{"lr_router": 0.00184, "rope_base": 10000.0, "init": "normal", "lr_head": 0.0114, "seq_len": 256}
Below are experts of layer 10 (counted from 0) of a mixture-of-experts language model. Rows are named router (the router's row for the expert), gate (a neuron's input weights, with its number), up (a neuron's input weights, with its number) and show model dimensions 0-191. Each number is 128 + 32 x the weight over its row's rms, rounded and kept within 0 to 255.
After each expert's rows: a language model's description of what the expert responds to; "mostly gets" lists some tokens that are sent to it at least half of the time. This comes from a sample of Wikipedia text that the model never trained on.

# expert 3
router [101 124  85  89 145 114  99 101 168  70 104 156 112 163 136 125 191 160 114 163 100 163  99 153 146 118  78 115 130  78 121  87 162 125 118 151 167 141 176 112 137  93 149 143 115 164 122 107 136 144 109 155 115 137 112 173 163  99 115 145 147  90 158  87 155 143 142 122 190 154 174 164 123 119 167 172 183 108  94 136 135 153 101 135 109 117 113 101  90 153  62 104  97 135 132 131 169 126 155 151  86 137 162 169 167 103  85 144  80 148 110  96  86 156  98 166  81 120  54 159  89 158  96  73 179 151 132 154 126 124  61 165 124 170 101 162 137 164 178  67  85 157  66  75 138 151  84 101  89 147 165 153 133 160 106  66 141  94  91 194 160  87 175 160 117 113  67 139 156 122 103 134 119  96 132 109 167 155 186 150 169 132 134  99 160  91  99 158 131 155 116 189]
gate1 [166  90 112 155 124 145 117 137 128  95 145 104 124 113 186 166 142  97  35 153 159 138  82 168 151 159  92  96 134 124 142  84 180  68 155 172 122 142  93 100 121 164 128 108 122 128  95 124 138 179  72  84 159 137 132  93 106 144 135 148 144 132 162 135 129 141 131 131 141 102 109 143 128 109  84 138 123  95 159 177 169 148 157 129  85 165  99 100  94 164 145 129 138 156  60 126 168 130  92 143  80 107 125 172  98 145 125 180  96 161 134  89  88 155 178 124  95 124  86 148 171  71 191 126 187  26 100  99 112 124 125 193 111 124 103  87  73 128  91 105  91 168  93 160  63 111 125 187 162 131 126 130  65 166 124 161 127 106 135  97  87 133 153  84 144  87 123 120 123 134 125 108 125 172 150  91 170  97 150 144 142 212 161 168 134  92 122 183 135 129 114  95]
up1 [143  91 201 143 155  95 192  95 116 117 141 106 128  79 173 147 187 102 144 160 110 139  70 159 123  86 108 141 152 189 146 123 126 202 128 116 151 123 195  96 148 114 173 131 101 126 198 165  81 100 166 126 151 121 129 181 174 115  76 162 107 157 113 117 121 108 104 162 141 130 187 132 141 171  88  57 124 154  98  76 159 103 128 106 109 155 133 107 122 120  87 104 149  99 229  95 169  91 128 112 161 176  92 120 115 191 126 134 151 114 143 146 143 109 150 139  89 124 167 134 126 105  43 121 128 110 109 110 107 159 102 114 123 120 117 162 196 166 158  87 136 132 153  91  67 130 112 123  92 105 115 117 127 144 120  68 146 165 159  77 184 132  59  91 132 151 109 138 136 151 111 116 126 129 138 141  96 164 126 104 108  76  77 117 135  85 127  87  83  68 133 128]
It responds to: Table number punctuation. Signs and separators inside numeric tables, such as decimal points, minus signs, opening brackets, degree marks and line breaks, e.g. (−, °, +.
mostly gets: " −", "′", " (−", " +", " (#", " (°"

# expert 32
router [144 172 162 101 137 150 101 105 126 139 117  92 149 143  74 111 193 124  92 204 168 117 108 177 217 165 173 108 147  83 142 125 141 108 131 141 154  42 172 159 145 135 144  87 124 152  83 136 135 106 141 160 134 180 141 138 165 133 166  91  90 128 167 125  93  92 159 112 131 104 176 138 154 191 128 119 114 157 137  97 132 145  93 116 155  95 104 152 154 112  84 100 192 119 175 115 147 183 141 122 139 124 119 172 120 156  64 131  78 120 134  77 117  64 122 132 100 106 112 155 132 125 176 117 138 115 183 136 130 130  81 147 147  98 146 152 138 213 115 167 119  49 104 141  88 123 107 130 119 130  74 115  82 131 106 153 112  94 143 189 147 109 173  88 163 107 169 127 124 156 177  87  84 149 115 172  45 123 110 141 127 159  97 140  73  81 123  95 142 145  91 107]
gate0 [107 109 124 113 159 152 151 134 123 132  79 162  83 121 156 107 121 138 166 100  55 121  89  86 129 150 128  99 103 125  87 166 102 101  94 120 132 112 138 114 144 175  90  97 113 172  70  70 157 103 125 101 134 154 114 161 142 118 157 169 132 122  59  88 123 158  94  62  65 155 130 123 101 146 144 109 133 116 137 126 164 104 162 105  87 141 112 116 135 149 135  97 132  92 146 200 147 140 199 102  74 155 132 155 118  72 109 173 108 120 154 156 130  48  85 133 201 114  69 162  78 128 109 134 131  55 164 115  90 157 136 104  84 118  84 129 135 137 151 113 149  98 120 161 148 141 129 152 144 149 132 122 138 108 102 178 147 104  93 181  86  53 175 139 132 136  31 101  56  86 120  60 109 119 136 148 143 177 135 151 143 113 134 155  93 194 120 113 163  93 121 147]
up0 [185 187 178 107 142  99  60  64 183  90 129 127 151 174  94 141 155 148 101 133 160 151 130 115 152  90 140 163 132 159 134 133 152 155  73 134 160 154 123 109 167 110 163  89 141 207  65 169  97 168 152  87 124 180 157 123 142 105 186 154 124 105 159 132 155  58  78  83 134 136 155  79  90 170 139 104 154 126 119 215 117 190 165  88 126 134 132  78  88 113 136 134 134 143  91 162 110 153 204 155 184 122  75  90 119  84 137 146  99 112  96  81 108  93 141 186 131 109 129 168 117 107 120  98 115 124 152  93 150 144 109 153 146  90 105 145  99 119 128 144 113 162 116 139 169 101 129 162 170 127 139 147 127 135 189 174 171 118 138 155 131 170 154 177 105 149 147 109  92 111 119 109  83 120 131 138 215  78 126  94 124 127 154 140  92 145  99 123  71 140 114 140]
It responds to: Table cell pipes. Pipe and semicolon separators between cells in data rows of sports and election tables, usually just after a name or number.
mostly gets: " –;", "frac", " —;", "\n   ", "\":", " |"

# expert 26
router [120  75 118 143 150 165 160 142 139 136 121 171 122 172 129 101 130  82 155 100 152 101 180 135 109  84 162 177 206 100 154 141 125 109 139 168 129 103  55 151 126 159 190 151 108 183 149  89 171 102  73 102  72 106  97 140  84 200  65  96 148  95 104 162 104  81 180 116 150 102 124 157 188 124 124 129 141 124 128 111 101  65  70 145  71 128 124 163  91 127 141 104  96 129 129 158 139 102 101 156 105 136  72 103 185 125 104 154  99 173 166 126 128 105 122  79 144 138 115 140  70 131 111 112 127 179 174 123 151 149 114 149 154 131 144 105 180 106 125  70 123 119  87  91 114 134  58 140 127 154 118 153 118 132 164 144 121 127  77 159 170 163 130  68 188 169 138 151  92 115 120 164 125 114 136 149 125  92 133 114  75 169 139 151 207  77 139  76 148 174 133 101]
gate5 [110 159  70 144 126 142 171  77 213 109 117 109 101 120 116  59 128 126 116 137 194 137 154 122 184 113  80  93 163 166 175 127  81 126 114 104  93 115  91 165 178 135 115 159 146  61 123 102  54  90 217 129 100 145 168 172 127 148  97 188 104 176 154 175 151 135 191  56  73 157  78 108 122 114 157 136 190  66 103 112 124  78 155 139 150 121 120 124 168  98 148 122 129 146  72 167 144  99  83  90 165 145 142 116 148 102 113 129 130  59 127 110 111  88 161 152 110 107 120 112 128 112 107 139 140 145 151 143 123  82  94  92 125 164 114 100 133 117 146  70 141 155  95 138 105  79 165 136 108 139 156  68 185 120  91 136 143 122 164 117  86 132 148 158 112  96 158 104 144 147 152 150 151 118 134 137  68 114 110  88  75 142 149 115 103 150  87 123 102  94 127  92]
up5 [131 185  99 102 125 107 182  84 120 155 102 100 135 140 139 157 128 184 123 160 108 156 130 108 164 138 111 110 143 161 151  98  97 134 102  97 129 149 140 176 182 135  80 183 135 140 180 143 182 166 128 112 155 158 143  99 115  82 126 217  99 149 113 144 134 113 189  84 109 154 131 152 124  89 165 169 120 123 103  79  63 154 122 146 132 132 139 130 183  53 167 144 159 131 240 105 108 107 151  87  83 171 181 137 125 140 116 152 132 197 166 176 154 111 129 112 119 166 132 173 145 170 182 187 135 109 190  90 109  92 143 134 185 146 106 154 125 126 125 103  72 103  94 142 146  91 144 176 162 169 104 129 124 108 152 139  90 183  88 120 189 130 129 107 124 123 107 112 123 188 180 106 177 141 153 113 140 106 112 168 135 110 160 163 110 111 185 105 117 145 158 132]
It responds to: Copula and passive auxiliaries. Forms of be after a subject, mostly in location descriptions, such as The station is located, It is concurrent, was named.
mostly gets: " been", " was", " originally", " were", " initially", " are"

# expert 8
router [113 122 122 111 162 127 158 121 137  82 162 109 121 130  61  87 168 159 146 109 155 102 180 182 106 151 112  87 122 184 103 129 130 101 145 110 120  93 137  74 131  78 139  72 139 137 108 104 106 103 173 124 173 163 169 192 159 140 177 122  96 174 132  80 147 185  82 159  80 125 124  80 167 134 141 134 161 137 141  92 102 112 106 161 140 159 113  61 131 178  92 147 117 107 161 120 106 140 169  85  89 118 111 171  74 135 128 129 136  94 178 116 120 153  65 147 132 129 111 128 170  88 114 153 119 107 167 115 105 171  77 117 123 111  96 151  87 127 102 117 120 116 127 175  91 163 123 194 134 135  87 100 164 143  69 176 115  86 148  89 207  79 188 134 132  92 136 135 163 157 139 176 146 127 164 156 161  87 134 122 104 112 156  83 118  84  94 180  67 189  91  78]
gate0 [ 82 141 166  97 148 128 161 114 138  94 140 154 145 102 140 139 109  74 126 160 175 129 119 209 141 108 108  93  92 141 105 126 137 174 103  91 137 129 124 110 124 137 168 114 122 132  76 191 189  77 145 113 145 160 114 101 138 190 149  84  93  96  75  96 158 134 130 116 118 180  76  73 122 142 137 103 101 147 112 103 101  65 104  83 182 133 218 109 138 153 107 139 130 171  66  59 154 173 178 102 102  93 109 154  77  89 125 127 144  66  85 130 130 142 165 165  99 150  84 135 146 131 192  81 138 142 136 130 120  95 134 158  94 110 130 105 150 172 116  96  68  76 205  97  75  67 122  90 151 154 124 140 136 130 122  86 131 167  88  78 148 147 127 181  80 113 142 163 125 127 109 145 132 134 174 142 122 138 123 138 104 110 184 137 140 137 194 110  95 152 150 124]
up0 [174 136 140 173 103 155  85  96 117 142 109 174 155  85 140 173  85  96 163 133  98 121 109 100 155 168 104 131 112 108 138 118 115 153 117 142 168 145 127 120 144 117  82  94 108  50 137 128 135 100  79  91 118 132 139 101 127 104 115 137 172 180 164 149  69 143   7 175 140 142 112 147  91 132 112 132 154 142 130  91 207 118 136 139 147 105 119  70  65 135 129 119 100 117 120 181  85 194 115  62 128 147 157  97 205 159 154 110  39 134 151 156 120 113 139 122 126 158 178 136 134  83 127 113 155 197  90 145 191 132 127 183 121 149 113 122 120 144 182 113 119 115 129 146 118  73 112 117  83 162 128 113 130 140  77 140 128 140  85 166 150 101 102 120 110 133 139 135 103 125 170  85  70 126 154 127 109 170 124 129 166 124 179 206  75 136 118 164  88 176 128 154]
It responds to: Sports table abbreviations. Abbreviations and codes in sports tables and lists, such as MF, FW, DF, BRA, FRA, EFL, CONCACAF, plus league names and small numbers.
mostly gets: " MF", " FW", " DF", " BRA", " IN", "FL"

# expert 7
router [117 142 133 136 181 119 188 142 171 117 113 125  80 106 111 135 128 197 125 200 128  93 143 126  57 158 125 130 128 109 108 101 109 163 168 132 156 182 132  97 166 121 164 102 124 149 120 112 107 122 194 148 117 114 157  88 120 166 121 167 191  90 124  88 149 153 188 148 103 162 134 189 135 154 103 161 209  95 107  91 130 135 154 160 187  99 100 149 113 132 127 105 131  62 168 145 143 172 167 157 124 184  89 156 112 135 142 140 171 100 149  96 138 120 140 155  63 184 104  71 141 145 108 119 189 124 147 173 118 100  96 138 124 106 109 169 119  81 141 144 122 140 121  78 168  69 113  78 144 155 162 188 119  86  93 129 168 102 103 131 169 109 168 156  87 123 102 183  70 161 113 111 147  75  86 141 169 149 184 109 153 103 170 154 151 143 147 125 123 162  71 124]
gate5 [144 152 157 166 109 162 132 110 171 159 137  86 139 162 187 142 155 158 119 107 102 140 187 114 122 171 123 173 139 131 110 156 154 175 135 111  70 147 142 158 138 112 130  76 142 121 117 128  95 106 114 135  57 126 126 186  82 131 131 118 148 174 152 159 129 120  97  90 133 128 100 170 114  82 173 156 129 148 102  99 189 136 112  87 137 235 183 118  92  98 122 147 198 103 119 126 141  99 107 107  92 123 137  97 100 157  87  69  96 137  98  74 118  92 158 129 196 130  99  97 145 179 108  91 114 155 135  83 167 123  74 106 125 134 143  92 108 116 136 135  98 130  95 117  85 148 104  61 126 150 122 108 188 107 109 137 113 133 121 206 136 123  76  67 130 163  93 115 140 157  60 134 196 105 158 151  75 133 152  81 117 139 141  83  97 163 145 129  40 139 140 159]
up5 [131  95 163  25 125 128  78  82 110 137 153 147 138 123 184 171  94 103  89 157  68 158 188 124 146  94 114 134 159 146 158 113 156 113 120  64 146 167 131 137  97  85 133 126 106 113 126 120 149 170 118 174 198 109 146 138 163 105 132  60  87  86 100 155 134 132  91 162 130 109 113 139  98 155 107 153  92 100 153 110 132 131 126 161 116 175  98 210 166 110 120 127 204 110 135 122 131 133  69 168 114 136 182 117 147  89 143  70 132 149 141 126 153 148 110 110 103  81 142 120 157 111 180  59 167 158 199 125 144 120  81 142  93 138 111 135 151 162 154 120 100 186  82 155 179 133 157 137  88 115  95  96  90 149 110  96 106 108 114 139 125  80 148 157  95  98 120 130  51 137 189 115 106 123 139 113 184 118 113 165  79 141  77 139 142  74 142  84 161 117 105 163]
It responds to: Numeric values in tables. Number tokens giving measurements, statistics and table values, often the first digits after a pipe or colon, e.g. 65 m, 56,000.
mostly gets: " 45", " 35", " 47", " 57", " 41", " 65"

# expert 30
router [118  92 167 165 185 121 117 121 153 118 164 103  99 105 152 143 120 161 154 105 149 150 167 119 107 180 108 112 147 153 137 185 132 103  80 109  74 150 126  90 153 133  72 160 182 150 121 151 106 104 120  90 120 103 121 171 167  78 168 104 109  50 149  95 168 104 122 151 174 166  77  88 135 173  82 103 145 127 124 145 173  82 137 111 109 106  91 111 107  81 168 153 127 135 151 122 117 124  82 113 138 132 142 128 106 115 123 144 173  88  91 161 106 179 102 127 190 165 161 165 160  86 117 174 161 144  91 157 144  93 186 130 100 141  84 164 127  92 119 105 183 120 121 152 156 110 217  95  96 155 105 132 160 147 176 135 103 135 136  75 101 112 175 110  73 113  75  71  98 122  85 169 130 177 160 135 198  93  93 128  92 172 161  91  82 172 142 157 131  75 145 135]
gate1 [ 88  71  97 141 119  83 148 169 118 181  51 120 106 128 148 128 114 130 134 141  86 127 115 150 177 128  97 172  74  99 142 168  54 123 125 140  95 136 206 122 136 109 148 168 204  91  66 159 126 150 102  94  77 166  93 166  80 119 237 141 157 100 125 161 140  75 101  88 151 103 167 138 145 170 187 126 100 215 106 129 106 161 106 120 140 119 145  95 197 127 153 101 126  77 163 119 143 150 121 110  94 107  85 130 155 152 152 121 164  61 116 147 129 146 105 105 142 136 115 113 111 127 152 107 104 160 108 196 173 124 128 163 114 102 146 133 152 139 117  89 123  98 106 162 129 187  95 162  74 118 127 181 166 106  96 111 117 111 121 173 142 164 100 102 122 137 132 130 108 115 103 118 124 143 183  94 156 133 143 138  79 154 177  90 122 125  89 118  72 138 172 105]
up1 [161 164 128  85 171 167  65 131 114 146 132 175 117 101 109 123 114 128 167  52 176 109  97 116 157  76 127 147  71 108  83 102 133 101  68 108 123 126  89 199 144 150 125  67  83 137 169 177 143 118 117 149  91 122  85 150  89  98 135 154 135 190 169 126 111  77 125 114 106 231 123 147 104 160 103  84 110 129  91 163 137  90 151 113 123 133 180  76 107 146 155 133 118  93 113 127  79 170 144 114  62 114 106 130 102 144 129 116 119  82  84 199 180 139 152 119 132 114 191 154 132 119 133 113 140 137 118 159 178 127 123 114 148 141 124  71 162 129 155 115 136 205 155 135 151 129 166 141 153  78  86 143  81 128  73  85 128 106 133  88 123 179 159 158 135 117 102 161 177 134 125 166 134 164 104 154  96 176  86 141 127 129 120 169 168  89 132  92 152 175  89 169]
It responds to: Capitalized word starts. Opening capital letters or clusters of words, especially after headings, quotes or hyphens, such as D-ivision, All-St-ars, B-ooks, St-r.
mostly gets: "Ch", "St", "Sc", " st", "Ph", " St"

# expert 44
router [151 172 116 117 172 177  97 158 181 101 110 102 104 128 139 119  81 117  99 206 143 128  57 161 163 167 180 107 198 118 174 126 173  80 171  54 104  89 147 136 167 129 123  85 139  93 124  89  85 106  91 108 119 125 169  92 146 105 103  89  87 135 149  96 164 102 142 119 110 129 220  89 168 164 113 169 150 135 140  72 154 143 100  99 161 141  97  98 138 103 114  84 114 137  92 122 134 120 129 189 131 165 116 138 155  96 112 154 156 116 110 162 175  89  96 145 165 140 113 115 142 152 148 188 138 109 168 102  93 178 104 117 106  89  97 130  79 137 127  65  76  91 114 167 108  85 184 105 122  61 136 174 106 148  87  91 135 133 115  77 149 116 134  61 152 135 118 162 117 164 143 133 108 152  75 122  70 127 126 122 133 115 136 116  89 152  98  80 154 150 156  94]
gate0 [168 152  84 128 135 158  78 154 149  99 175 159 152  92 147 147 128 151 146 171 171 128  81  87  63 170 104  70 229 178 133 139 156 104 109 161 143  86 147 121 121 148 121 136 101 112 123 118 121 112 142 125 113  88 123  97 161 166 180 157 102 145 116  95 127 127 107 175 162 119 149 118 127 125 177  95  87 129 116 186 115 123 146 172 111  43  94 111 119 132 102 160 162 138 160 115 159 102 107 116 116 152  97 142 124 129 142 151 132 155  94 136 121 165 112 130 177 155  91 132  94  69  81 226 104 169 125 140 116 103 135 160 190 139 180 132 132  84 113 112  95 162 102 179 139 140 138 164 109 102 225 118 145  87 144 145  98  89 128 120 100 117 114 168 106  94 174 190 121 147 171 195  84  97 135 108 167 162 143 146  87  68  97  93 145  92 105 168 111  91 102 116]
up0 [196 155 127 140  69 120 165 117  91 107 129 176 114 111 149 124 104 157  92  82 120  56  84 134  98 127 107 109 154 138  90  62 138  97 111 139 172 194 119  75 142 105 133 139 159 124 101 112  75 153 145 109 146  93 119 133 147 142 152 119 114 153 100  82 126  54 127 157 124 173 112 145  91 158 127 111 129 181 191  51 130 228 147 146 163 162 162 139 137 130 164 197  43 138 113 123 148 121 126 144 146 104 157 150 149 130 142 141 125 131 160  64 137 151 121 152 107 133 139  95 159 149 128 122 117  98 104 105 113 139 130 161 113 112 140  73 139 153 150 127 156 110 139 112 100 153 130 167 232 141  81 101  72 120 166 172 121  92 132 198 162 156 145 125 116 152  81  78 162  85  98 183 174  97 183 168 122 110 104 129 153 154  94 121 129  95 170 155  99 120 104 139]
It responds to: Table and section structure. Pipes at the start of table header or total rows, section heading markers like ==, and separators in lists of names.
mostly gets: "|---|---|---|---|---|---|---|---|", "|", "\n\n", "Review", "|---|---|", " Starring"

# expert 36
router [117 144 108 146  90 164 149 112 186 118 118 164 124  67 106 174 152 155 159 148 178  88 178 170 167 134 183  94 140 166 143 163 125  90 160 148 137  89 161 141 125  74 167 118 130 120  90 142 103 136 162 152 120 131  97 122 123 139 129  95 174  73 139 101 171 113 160  68 178 138 148 201  91 173 128 146 157 171 121 144 127 110 142 160 108 154 115 106 153 112 117 121 176 181 158 141 161 176 173 146 132 148  95 175 132 165  73 123 106  95  91  56  92  75 140 128 100 126  56 207 133 170 121  91 156 163 181 124 128  91 107 162 117  79 133 138 127 157 118  88  78 106 166 100 136 135 135 112 180  92 126 148  71 169 111 102 110 126 157 160 136 109 183  91 143 120 147 162 100 164 205 114 131 143 115 112  63 142 115 104  83 166 104 135  82 117 114  85 158 108  73 117]
gate0 [ 82 168 174 107 183 135 117 109 176 105 110  93 145  69 143 126 192 176 159  94 186  70 196 116 190 151 117  99 126 145 131 157  40 154 148 117 145 147 131 149 142 115 112  80 160 123 153  68 150 157 152  95 115  99 137 111 158 148 103  79 100 181 221  62 103 136 103 110 137  95 119 146 146 138 172 132 133  93 104 118 111 156 110 146  91 134 147 131  91  91 105 108 105 106 125 104  59 120 109 131 113 174 115 142 113 202 108 117 133  77 108 125 137  88 143 138  91 141 116  87 146  73 157 157 108 102 127 119  79 128 136 133 163 120 143 164  70 151 148 125 131 137 153 134  83 103 161 122  86 202 158 166 105 142 173 139  92 126 113 119  88 149  97 113  66 172 131  98 132 125  40 121 180 152  88  90 141 141 120 141 121  87 120 170 166 167 170 143 135 108  97 108]
up0 [115 133 108 180 138 128 155 158 171 123  81 117 169 127 123 130 156  61 182 149 118 162 113 166  97 103 120 155 122  69 153 144 180 191 147 129 177  71  92 114 176 133 149  55 113 181 100  86 176 132  94 233 162 138 122 166 138 154 149  95 142 184 180 111  56  88 151 165 140 138 173 104 184  97 128 128  95 181 144 169 129 143 105 146  86 120 107 164  85 188  87 110 111 166 165 116 142 126  97 115 161 136 103 137  80  75 129 114 160 131 121 199 109 129 169 168 120 130 143 121 156 101 107 125 162 138 125 178 125 125 125 145  97 150 149  87  86 115  88 196 120  69 117 176  89 129 110 117  96 110 108 155 175 126 143 124 152 106 142 121 139 138 124  99 128 130 135 145 133 183 160 132  91 120 112  93 155  51  76 143 144 161 151 128 129 189 119 139 106 105 166 138]
It responds to: Numeric table separators. Pipe separators between numbers in stats tables, table divider rows, dash-semicolon placeholders, and labels like aged or Enrolment.
mostly gets: " —;", "|---|---|---|---|", "|---|---|---|---|---|", "|---|---|---|---|---|---|", "|---|---|---|", "|---|---|---|---|---|---|---|"

# expert 41
router [114  73 118 177 100 111 128 114 127 177 113  93 166 202 101 119 163 102 160 144 117  95 142  95 114 116 183 122 116 128  98 141  82 154 145 144 113 138 113 152 149 136  90 101 128  57 109 143 118  65  90 161  97 154 117 104 126  84 118 130 102 111 140 200 126  99 144 150 109 110  96 115 126 128 101 152 116 112 153 156 147 136 120 148  90  78 151 132 158  50 166 108 145 132  95  95  83  88 123  87 141 121 110 148 174  80 189 132  84  69 159 122 127 108 130  79 151 129  68 117 161 158  74 170  83 153 137 157 107 170 140  73 109 185 155 180 175 131 101  95 102 163 118 110 169 168 139  90 145 157 146 156  70 150 184 127 147 177 143  89 104 104  95 100  99 159 190 133 183 127 181 156 142 108  78  94 102 160 116 151 151 124  97  97 146 184 160  46 170 137 162 137]
gate0 [179 131  88 151 124 126 139 134 144  97 123  97 133 157 159 174  95  82 123 110 124 103 129 179 120 189 146 129 105  95 177  87 140  84 183 117  88 151 147 103 134 108 104 141 134 127 148 126 185 159  73 121 167  89 145 179 156 103 126 141  84 125 122 111 162 118 188 115 146 132  84 113 111 131  77 232 103 105 114 154 150 127 145 108 147 117 109 142 126  77 104 133 161 118 204 166 102 136 123 128 158 187  77 171 118 174 152 116 143  99 146 167 131  94 122 101 128 155 121  60 151 120 130  91 150  96  80 153  91 106  82 135 177  70  74 110  94 128 131 101  68 129 135 114 105 177 158 113 147 137 139 178 127 126 144  81 148 158 162 167 161  11 145 157  87 133  69  71 130  96  72 120 123 156 148 174 130  90 125 133 115 165 143 103  99 136  74 104 128 134  78 103]
up0 [102  99 154 100 185 203 156 143 170 144 115 152 172 177 103 151 145 186 134 112 161 135 100 140 153 184 124 143 111  89 146 140 161  71 109 193 100  71  75  55 155 114 104 128 143 143 116 156  76 125  94 115 116 100  90 149 164  97 180 112 119 113 163  64 173 159 152  51 154 131 105 172 146 141 128 145  87 130 111  93 148 155 171  96  69 154 157 147 120 101 127 108  95 127 159 128 231 132 154 120 148  99 104 106 187 143 224 150 125 154 118 147 122  96 118 146 166 145 112 136 170 173 108 124 122 112  78 139 134 128 102 125  96 158 179 151 124 110 135 137 153 116 120 105 114 200 154 171  94 115 152 109 139 173  52 122 140 127 126 117 136  95 146 160 132 114  77 147 153 118 109 130 164 104 109 128 139  98 144 137 122 190 107 123  52 144 115  70 158 154  90 112]
It responds to: Coordinating conjunctions in lists. "and", commas, "&", "or" and "including" joining list items and name pairs, as in "College of Art and Design" and "MTV Movie & TV Awards".
mostly gets: " and", " &", " including", " include", " while", " includes"

# expert 9
router [105 170 106 137  90 138 120  98 148  98 109 158 178 160 137  98 163 120  94 214 123 178 117 128 138 114 131 118  88 124 120  74 112 110 171 118 131 148 139  97 126  68  80 100 120 111  95  94 151 136 139 139  93 182 129 187 114 122 161 186 139 119 163 117  96 142  93 193 149 125 182 106 106  86 181 113 157 106 153 128  96 145  52 125  87 167  97  79 194 168  92 137 124 146  54 146 140 102 140 123 100 109 171 138 159 117  83  83  97 145  78 101 107 121 154 173  88 146 107 143 100 154 125 117 204 112  69 162 113 125 143 121 145 168 101 149 141 140 154 119 120  98 136  76  98 166 124 154  95 180 139 143 151 164 101 101 100 113 108 211 158 154 197 140 122 120  74 125 102 124 123 156  89 122 138 125 189 153 105 138 186 152 117 127 134 145 138 208 144  92 116 198]
gate1 [ 75 163 101  79 145 102  99 198 175  94 109 105 179 158 151  95 183 125  84 161  91 142 117 158  96 108 132 134  99 128 182 179  81 135 168 198 161  77 141 127  89 147 167 112 112 126 166 127  85  93 122 150 112 133  98 146 153 142 146 123 131 147  92 162  98  54 108 125 132  81 107 113 105 156 123  90 104 149 101  95 125 105 123 137 119 168 124  89 154 132 105 126  68 116 160 114 144  94  90 205 145 151 151  95  67 170 167 157  99 114 182 120 166 133 144  93 129 171 143 126 183  89 133 153 130 145 113  83  94 140 140 107 121 127 108  81 131 141 146 185 106 114 156  67  51 107 136 127 102 154 135  90 127 135 130 102 161 101 142 151  83 158  72 154 103 168 162 148 155 104 144 145 157 199 114 144  99 124 106 126 172 125 102 190  49 186 190 162 149 155 130 144]
up1 [154 121 101 164 148 154 158 140 133 143 100 102  90 119 105 117  70 105 141 165 217  95 193  97 118 114 105 114 147 117 133 106 124 112 134 119  95 125 121 183 131 131 113 123 140 190 173  63 161 168  99 175 103 134 102 118 150 125  46  99 108  96 127  80 136 119 109 111 101 154 109  94  74 112 157  83 126 149 116  90  79 108 154 118 137  74 129 128 111  87  96 216 128  31  96 129 110 114 124 126 176 136 102 135 162 121 125 155 177 145  63 178 102 126 140 113 103 139 117  91 120 125  75 106 134 116 123 195 148 120 135 108 121  90 134  96 159  81 158 151 183 141 125 164 165 136 179 108 146 139 170 179 113  75 163 203 102 159 149  93 189 152 165 158 123 103 104 126  93 121 161 125 123 127 164 132 137 119 175 127  85  45 146 114 150 179  83 121  97 103 137 162]
It responds to: Opening brackets and hyphens. Opening parentheses, quotes, brackets and joining hyphens in lists, tables and infoboxes, as in "(father-in-law)", "(1,695)" and "locked-in".
mostly gets: " \"", " (", " [", " “", "[", " (\""

# expert 33
router [119 117 141 145 110 120 123 134 151 100 147 136 183 169 141  75  92 147 102 170 175 141 172 164 147  76  84  98 119 162 135 124  93 117  81 150 146 111 153  84  78  89 141 151 154  96 158 162  97 107  66 100 115 167 138 172 140 120 150 159 106 119 150 106 180 115  95 162 192 124 124  89 102 117 107  77 120 110 112 102 117 132 103 142 104 168  86  76 174  95 159 157  94 131 122 116  58 139 125 128  74 198 183 101 121 134 165 136 128  96 105 140 162 177 214 113 111 161 153 130  74 125 101  94 192 117  72 141 127 113 137  46 114 163  55 113 166 102 164  93 125 156 139 150 156 150 165 144  99 158  98 135 191 184  88  82 141 103 149 161 123 122 161 120  72 121 121  70 109 111 110 180 137 142 132 150 136 139  52 130 155 156 123 156 105 150 117 171 140 113 136 179]
gate0 [101 167 175 157 139 161  69 120  61  82 126 125 178 109 128 128  70 161 145 161 137 130  88 157 101 137 126 155 142 117 113 120 125 156 151 177 113 143 156 109 134 117 107 194 113  99 136  97 133 201  73 136 168 134 150 127  82 100 108 140 142 105 134  60 139 152 146 114 169 158 153  45 164 118 165 135  98 127 160 117  99 151  93 104 150  84 159 168  64 180 156 127 134 145 100 157 150 138  92 155  69 174 121 142 110 157 116 150 132 143 115 183 231 133 144 126 130  97 127 153  99 175 150 100 157  79 131 136 121 176  97 125 159 181 133 137 166  87 179  48  56 143 133 170 129  99 126 141  97 127 149 193 115 124 113 156 137 141  83  96 120 197 116  81 123 143 148  76 117 130 142 105  59 143 151 133 120 180 160 156 125  64 107 109 138 118 145  89 119 127 124 148]
up0 [126  99 179 151 113 194 123 148 136 126 158 114 187  98 162 106 101 122 141  82 172 162  99 167 138 165 101 141 121 132 130 130 163 126 196  81 138 145 146 138 139 169 190 153 149 104 132 185 156 132 141 134 101 188 127 130 104  97 189 127 127 106 119 112 160 108 133 100 149 139 120 123 114 165 139  97 109 133  93 156  39 135 150  66 138 118 129 114 159 119 104 139  95 154 106 105 124 159 136 125 140 164 148 150 139  99 154 141 118  83  71 173 159 120  90  97 164  76 127  94 109 138 135  92 121 163 109 149 133 136 106 169 193 159 132 137 116 102 207 103  75 108  21 158 166 169  32 132 127 109 125  89 128 134 138 192 120 141 152  91 159 137 176 157 154  90  98  87 122 150 144 156 142 190 156 184 154 130 119 116  56 139 118 151 149 170 119  77 137 184  88  91]
It responds to: Parenthetical acronyms and organizations. Opening parentheses before acronyms after organization names, such as "Federal Communications Commission (FCC)", plus W- call signs and news or company words.
mostly gets: " w", " news", " (\"", " Ltd", " Board", " News"